{
  "n_layer": 11,
  "experts_per_token": 2,
  "moe_layers": [1, 2, 3, 4, 5, 6, 7, 8, 9, 10],
  "routed_scale": 1.0,
  "balance_loss": 0.00281,
  "router_noise": 0.05,
  "router_cosine_scale": 14.0,
  "vocab_size": 32768,
  "norm_eps": 1e-05,
  "lr": 0.00774,
  "beta1": 0.95,
  "steps": 8588
}
Below are experts of layer 4 (counted from 0) of a mixture-of-experts language model. Rows are named router (the router's row for the expert), gate (a neuron's input weights, with its number), up (a neuron's input weights, with its number), down (a neuron's output weights, with its number) and show model dimensions 80-159. Each number is 128 + 32 x the weight over its row's rms, rounded and kept within 0 to 255.
Before each expert's rows: "mostly gets" lists some tokens that are sent to it at least half of the time; "gets" lists some tokens that make up at least twice as much of what it gets as of all text. This comes from a sample of Wikipedia text that the model never trained on. Tokens count by the router's weight.

# expert 7
mostly gets: " |\n", "\n", ")\n", ".\n", ".\n\n", "==\n"
gets: " |", "\n", ".", "-", " |\n", ".\n\n"
router [102  80 121  91 104 143 145 151 105 127  79  94 202 135 172 122 141 152 102  99 139  96 122 161 147 101 131 131 109 159 156  99 102  99 101 106  97 150 123  95  86 136 179  98  70 152 107 106 200  94  98 179 106 137  88 153 148  87  53 143 152 111 143 142 122 161  83 205 135 157  79 108  69 126 121 102 128  98  64  76]
gate18 [190 132  86 142 108 150  76 107 179 116 170 103  80 167 115 148 101 144 134 124 140 130 141 106 162  83 127  76 104 124 145  72 131  93 157  91 104 150 118 114 127 113 134  66 147 161 139 117 144 185 107 166 161 146  92  81 130 133 101 145 117  98 159  97 138 163 120 146 121 164 115 138 210 123 193  85 195 171 137 121]
up18 [104 122 102 102 105 159 121  94 140  84 141 139 102 109 107 124  92 136 130 120 154 140 132 163 153  50 108 122  95 142  85  74 108 145 145 108 119 152 130  44  98 101 146  52 158 177 131 116 123 127 113 163 124 238 160 138 185 143  93 140 166 127 107 169  62 124 122  78 120 117 173 116 202 119 128  81 113 126  92 105]
down18 [177 122  88 144 113  88  97 142  96 113 144  78  72 111 114 109 121 157 119  88 108 129 143  84  55 115 125 159 153 121 118 118  60 157 152  59 157 142 111 168 136 119 124  98 107 122 161 119 121  90 192 123 127 101 146 131 147 157 156  93 119 143 147 136  74 136 137  65 153 157 100 185 115  99 137 175 147 151  90 107]
gate19 [128  91  80 185  95 101 124  59 135 117 150 188  93 150 167 129 185 162 164 131 106 127 141 157 181 108 157 138  19  80  74 107 116 106 130 110 131 191  84  88 139  82 155  51 142 120 122 127  85 136 187 157 130 108 142 123 134 166  85 163 145  83  76 165  83 104 131  97 135 174  99 140 162  80 138 115  68 140 193  96]
up19 [160 110 177  82 119 133 128 146  93  67 111 141 139 137 143 153  88 220 164 135  66 121  97 128 140 129  99 140 140  87 119 136 127 100 154  63 151 114 155 122 108 101 117 152 171 208 112 128 123  69 105 148 148 132  93 112 183 145 132  83  96 123 141  70 136 140 107 164  63 144 107 103 108 180 146 142  95 137  67 140]
down19 [168 139 105 173 119 101 158 128 156 176 127 153 190 134  62 142 107 126 100 170 137 115 114 185 113 180 121 135 113 133 117 179 119 162 100 111  86 168 164 172 153 130 131  86 104 165 126 167 106 104 133 110 113 154 137 156 115 120 147 103 146  94 136 138  99 147 144 122  77 131 106  90 156 200  91 174 106 202 134 202]
gate20 [106  88 117  72  68  64 148 107 115 137 183 133 154  92  87 133 138 123 118 140 152 123 110 111 153 149 137 182 122 160 147 109 128 149 152 157  94 140  84  68 106  75 151 103 128 165  49 157 136 112 161 157 167 141 126 143 173 148 129 112 143 122 134 141 162 127 152 143 155 136 108 132  81 137 170 128 131 165  84  75]
up20 [117 107 156 140 132 148 189  89 103 123  96 165 116 151 133 124 139 180 117  58 183 122 154 134  99 145  99 164 151 186 134 104 183 169 133 194 140 149 144 122 129 151 114 118  75 135  71 129 105 194  60 137  90 148 196 110  83 127 156 193 156 191 173 133 132 123 120 122 132  94  52 157 135 130 130 163 120 136 125 171]
down20 [167  94  90  83 141 109 118 158 146 166 159 161 168 122 149  82  60 139 203 170 124 148 108 110 158 126  95 105  90 136 155  98 171 121  97 133  33 116 129 137 169 163 141 145 125 120 237 145 143 114  81  98 165 136 107 104 136 142 129 126  54 113 129 135 132 147 149 132 164  97 129  97  81 107 158 126  33  89 105 111]
gate21 [128 150 143 105 152 100 151 151 113 114 143 159  83 182 132 158 134 144 178 175  64  53 102 137 129 133  93 168  98 176 145  93 160 139 107 175 185 130 135 123 183 153 137 132  74 130 142 152  99 132 148 137 112 144 124  86  72 202  90  63 156 109 151  84 191 151 156 122 110 169 143 145 132 153 100 104 134 135 117 152]
up21 [ 66  84 109 118 114 132  63 108 167 111 149 119  95  94 122 109 102 114 198 123 115 133 139 116 148 125 148 140  99  69 151 117 122  75  74 169 138 117 162 120  89 166 128  80 122 114 158 133 108 182  95 164 104 174 111 101 130  87 144 168 109  73 129 194 106 183 153 139 107 142 123 146 148 156 142  82 124 151 154 149]
down21 [ 68 155 155 117 109 109 190  93 108 114 131 161 164 127 100 106 152  96 103 111 134 196 122 138 140 152  89 112 152 106 118 144 152 163 137  78  82 119 117 144  87 114 129 121 110 120  74 167 112 163 164  97 141 109 111 151 134 116 108 105 104  88  95  92 101 111 182 163 181 109 115 100  94  76 149  73 144 124 168  97]

# expert 6
mostly gets: "==", " \"", ".\n\n", "===", "°N", "===\n\n"
gets: " |", "|", " (", " the", " \"", "=="
router [ 58 116 118  85 131 112 115 154 162  78 125 136 183  87  57 176 169  88 120 130 164 162 132  93 174  99 158 152 183 185 101 103 106 171 145 142 168 156 106 156 177 122  97 133 125 115 162 132 106 104 120 163 111 117  48 144 109 103 149 140  98  86 131 110 115 129 113 120  81 158 123  76 136  58 153 187 121 123  97  85]
gate0 [131 113 129 143  63 187  81 177 133 140 198 133 156  97 129 113 103  98 133 117 169 146 131  94 141  88  75 168 123 167  74  58 126 179 131  89 140  95 126 141 112 114 165  98 106 130 187 160 128 136 189 176 130 113  13  77 103 158 136 139 175 159 171  94 138 115 150  90  99  70  58 111 136 186  99 134 146 188 142 111]
up0 [132 159  88 120 166 166 156 123  91 176 153 113 120 115  87 162 125 101 138  85 108  99 120 143  81 153 212 148 197 118 170 118 119 128 158 112 178 136 104  94 148 134 121  89  96 115  93  74 172 166 144 133  52 115  84 153 143 139  88 131 154 116 126 135 148 127 144 113  82 124  72 160 141 126 133  89 164 154  93 227]
down0 [138 100 103 184  80 138 102 130 167 113 109 154 100 124 131 143 133 155  68  77 115 171 172 156 112 143 153 218 126 102 150 112 153 156 182 102  56 142 201  92 153 150 160 173  87 139 130  96 102 104  79 123  89 130 131 148 176 155 167 129 154 114  87 126 153  56 111 153 169 132 108  99 128  89 128 147 149 101 132 122]
gate1 [138 114 130 189 186 134 138 166  98 105 138 161 167 130 124 135 120 151 118 147 159  76  64 114 160 136 126 117 140 155 134 107 160 191 127 157 140 124 131 141  68  94 135 135  68 112 150  95 109 145  12 125 102 136  94 122 127 148 101 121 198 196 115 118 133 155  92 156 136 106 146  79 135 106  87 163 123 141 128 149]
up1 [131 175 113 106 105 107 149 115 134 159 155  97  99 164 100  80 129  85 103 137 123 100  80  55 156 116 151 131 161 150 124 109  99 189 130 117  99 132 120 178 139 130 160 139 117  75 164 105  40 126 135 115 135 119  89 166 139 107  79 129 123 142 104 146 147 163  89 107 130  48 124 120  66 116 103 137  75  77  97 135]
down1 [ 87 174  98 139 134  93 174 130 154 112 125 132 164 116 121 162 115 157 127 101 112 192 120 208 108 141 132 148 112 119 133 103 104 121 138  80 201  84 126 181  99  96 116 152 150  83  53  95 119  76 111 147 105  30 109 102 123  85 183 150 138 180 129  89  73 116 127  82 168 191  91 153  92 111 136  91 142  89 111 159]
gate2 [132 120 124 129 196 151  86 105 123 105  93 119 121 164 173 112 127 112 124 180 108 125 116 141 116 139 121  69 100  96  75 111 142 117 162 116 117 114 121  99  71  69  99 142 163 128 157 115 154 107 141 153 131 115  88 177 104 161 137 117 127 122 125  79 134 127 127 124 120 143  93 116 113 108  85 117 158  64  72 172]
up2 [144 115  76 161 122 134 143  54 139 111 118 141 134  79 167 166  84 104 154 155 128  91 106 201 147 105 166 150 148 170 117 104  75 148 130 112 122 189 157 112 135 112 161  57 120  82 169 115 137 190  92 139 134 135  81 127 176  91 163 190 165 139 116 162  58 154  95 131 123 123 103 181  84 171  88  65  92 120 120 178]
down2 [ 96 148  68  97  93 135 154  70  97 166 140 140 142 118 130 150 167 113 132  78 127 158  65 164 168 125  74 171 147 137  90 121  97 143 115  73 135 110  68 114  94  76 121 148  96 102 185 122 153 137  66 166 176 107 129 157 209 164 109 115 131  86 138 104 111  89 179 107 111 168 147  73 101 103 142 120 143 101 166 123]
gate3 [116 135 151 116  76 148  95 107 159 144 109 144  70 147 154 121 114 155 205 147 144 100  96 156 114 136 177  66 176 127 102 186 147 177 176 156 152 166  84 155 175 116 111 135 160 116 115 136  89 155 149 142 120 108 160 179 115 122 104 105 124 104 126  91 134 100 116 165 141  68 115  85 155 135 158 142 136 188  94 120]
up3 [135  84  84  75 198 136 117 151 124 191 136 108 182 111 104 139 181 134 134 130 101 135 147 188 117 150 104 129 137 152 143  71 134 159 126 146 129 139 119 103 133 145 150 118 121 111 112  68 123 154 160 152 165  94 122 124 106 142 158 127  96  66 123 158 107 126 125 150 191 128 130 162  74 118 158  51 201  81 168 162]
down3 [ 96 139 108 128 107  91 140 106 124 111 163 136 140  95 184  93 105  89 177 134 203 136  70  41 125 125  80 145 206  82 120 138 142 109 131 162 144 148 171 173 135 138  95 178 121 104 157 163 116 166 112  64 132 181  75 134 166 131 130 187 134 141 188  96 158 121 135 157 123 162 124 142 163 169 137  85 164 213 104 101]

# expert 1
mostly gets: "°", "′", " L", " s", " km", "°W"
gets: "0", "1", "3", "4", "5", "6"
router [176 174 128 112 148 136 145 131 147 150 151 183  93 127 171 127 111 179 173 132  89 109 136  53 116 147  77  74  94 128 121 153 142 115 132 169 180 135 131  77 144 163 110  91  77 137 135 144 141  92  99 111 155 145 156 144 150 114 113 147 134 168  97 136  87 200 125 152 124 111 154 132 184 135 166 140 128 198 107 116]
gate18 [128 138 114 148 126 116 156 132 161 152  95 147  92 117 206  83 130 146 119 117 141 140 134 114 142 115 178 110 134 106 138 141 159 132 107 184 132  90  97 147 139 129  75  99 150  83 132  99 113 160 176 131 163 147  89  84 128 134 126 169 120 163 161 139 167  58 140 107 143  71 120  96 184 139 101  69  67 130 121 152]
up18 [117  61 115 168 153 175  94 149  82  86 102 139 126 179 121 183 165 100 115  54 162  98  85 103 100 118  70 169 250 149 150 184 122 159  84 156 143 119  97 143 146 191  73 182 115 184  96 162 124 119 113 139 158 128 116 133 128 142 113 191 166 176  88  93 112 153 127 114 147 141 122 149 134 153 128 148 109 134  96  88]
down18 [107 109 130 148 116 169  70 102 130 114 125 156 140 107 105 129  73  62 109 102 147  89 145 140 111 154 127 121  40 136 109 143 113 193 180 133  98 122 125  82 155 138 161 166 130 164 160 155 112 161 105 134 131 118 100 147 157  78 130  97 173 130 124 125 124 121  97  79 132 135 156 110 139 144 127 137 129 120  83  95]
gate19 [108 101 148 121 167 122 160 169 175  54 191  77 114 165 181 127 108 113 150 113 151 138 191  59 126 140  85 110 159 158 133  73 157  96 124 144 113 103 121 108  84 151 154 135 153 138 118  55 124 101 126 147 141 130 140 109 105 173 176  82 119 133 114 143 121  86 123  76 102  92 136 186 155  45 107 147 159 120 141  72]
up19 [ 72 125 155  74  73 102 143 174 137 101  40  55 131  81 135  85 147 105 101 137 115 160 169  83  93 156 146  97 148 144 162 133  92 154 108  98  92 144  82 164 158 112 133  98 101 114 121 110  42  81 106 150 135 118 125  93 149 145 119  94 100 113 139 129  86 152 140 151 138 135 103  96 130  61 106 128 149 179 115 136]
down19 [145 115  69 193 151 170  94 143 118 124 101  79 106  56 160 115 150 109 101 155  86 146 177 135 155 150 143  75 145 134 118 139 164 114  91  89 150 129  87 145 163 125 129 107  99 100  86 149 137 107  74 124 145  88 150 122 170 165 114 163  73 157 152 125 101 132  89 138 160 129 163 128  98 134 101 123  57 147 123 109]
gate20 [106  69 160 151 140 114 123 151 112 195 141  98 104  97  93 118 127 163 141 118 126 155 126 102  98 139 110 127 152 114 125 156 171 133 126 116 151  92 124  56 148 101  93 145 112 180  98 126 129 102 157  86 171 117 129 153 167  74 143 196  98 103 130 143 217  97 137 122  83 117 159 110 105 135 116  85 176 112 139 105]
up20 [150 139 109  84 135 164 101 138  95 157 182 114 148  77 152 141  52  78 123 148 115 167 192 146  87 122 187 109 134 151 161  85 134 110 135 110 151 105  92 151  76 204 123  95 135 183 117 165 119 147 138 114 118 136  47 142 152 206 183 143 168 141 167 116  61 107 118  68 142  99 129 157 106 111 106 123 176 109 141  76]
down20 [111 179 106 135 137  63 120 120 117  76 119 171 146  69 129 114 103  81 182 142  55 160 105  56 109 121 117 148 142 140 103 132 134 138  47 143  84 116 135 204 157  92 133 110 123 139  57 166 123 191 129  86 128 120 148 191 170 155 119  98 124 174 169 128  97 180 132 132 154 128 139 138 137  59 137 149 143 126 129 115]
gate21 [ 84  92 168 132 117  91 116 198  71 116 118  93 142 127  98 133 149 135 140  51 158  88 122 148 111 153 118 165 145 102 156  78  83 195  92 101 128 165 169 107 115 133 115 102  88 161 130 141 153 135  84 157 159  84 124 143 145 125  58 137 143 137 113 130 126 136 131  98 116 139 141  86 136 182 113 131 149 118 112 102]
up21 [ 96  82 105 138 142 125 102 108  96 130 162 108 153 173  87  75 173 105 149 103 126 131  84 107 124  97 142 199 167 130 102 125 105 168 144  91 122  46 150 163 134 122 126 100  96 122 101 135 160  74 137 173 140 149 181 110 128  80 111 139 115 109 112 137  83 123 172  58 137 115 164 180 140 181 132 124 159  81 121  95]
down21 [ 79 166 139 119 148 144 137 131  98 116 175 121 146 132 149 135 140 103 145 103 136 134 105 135  92 164 200 129  65  98 141 139 143 179 204 126 105  99 106 133  85 131 138 103 129 112 159 140 135 111 129 109 152  98 117  86  88 152 189 171 108 117 155 136 113 106 162 122 182 135 139 117  97 133 135  95 135  93  91 105]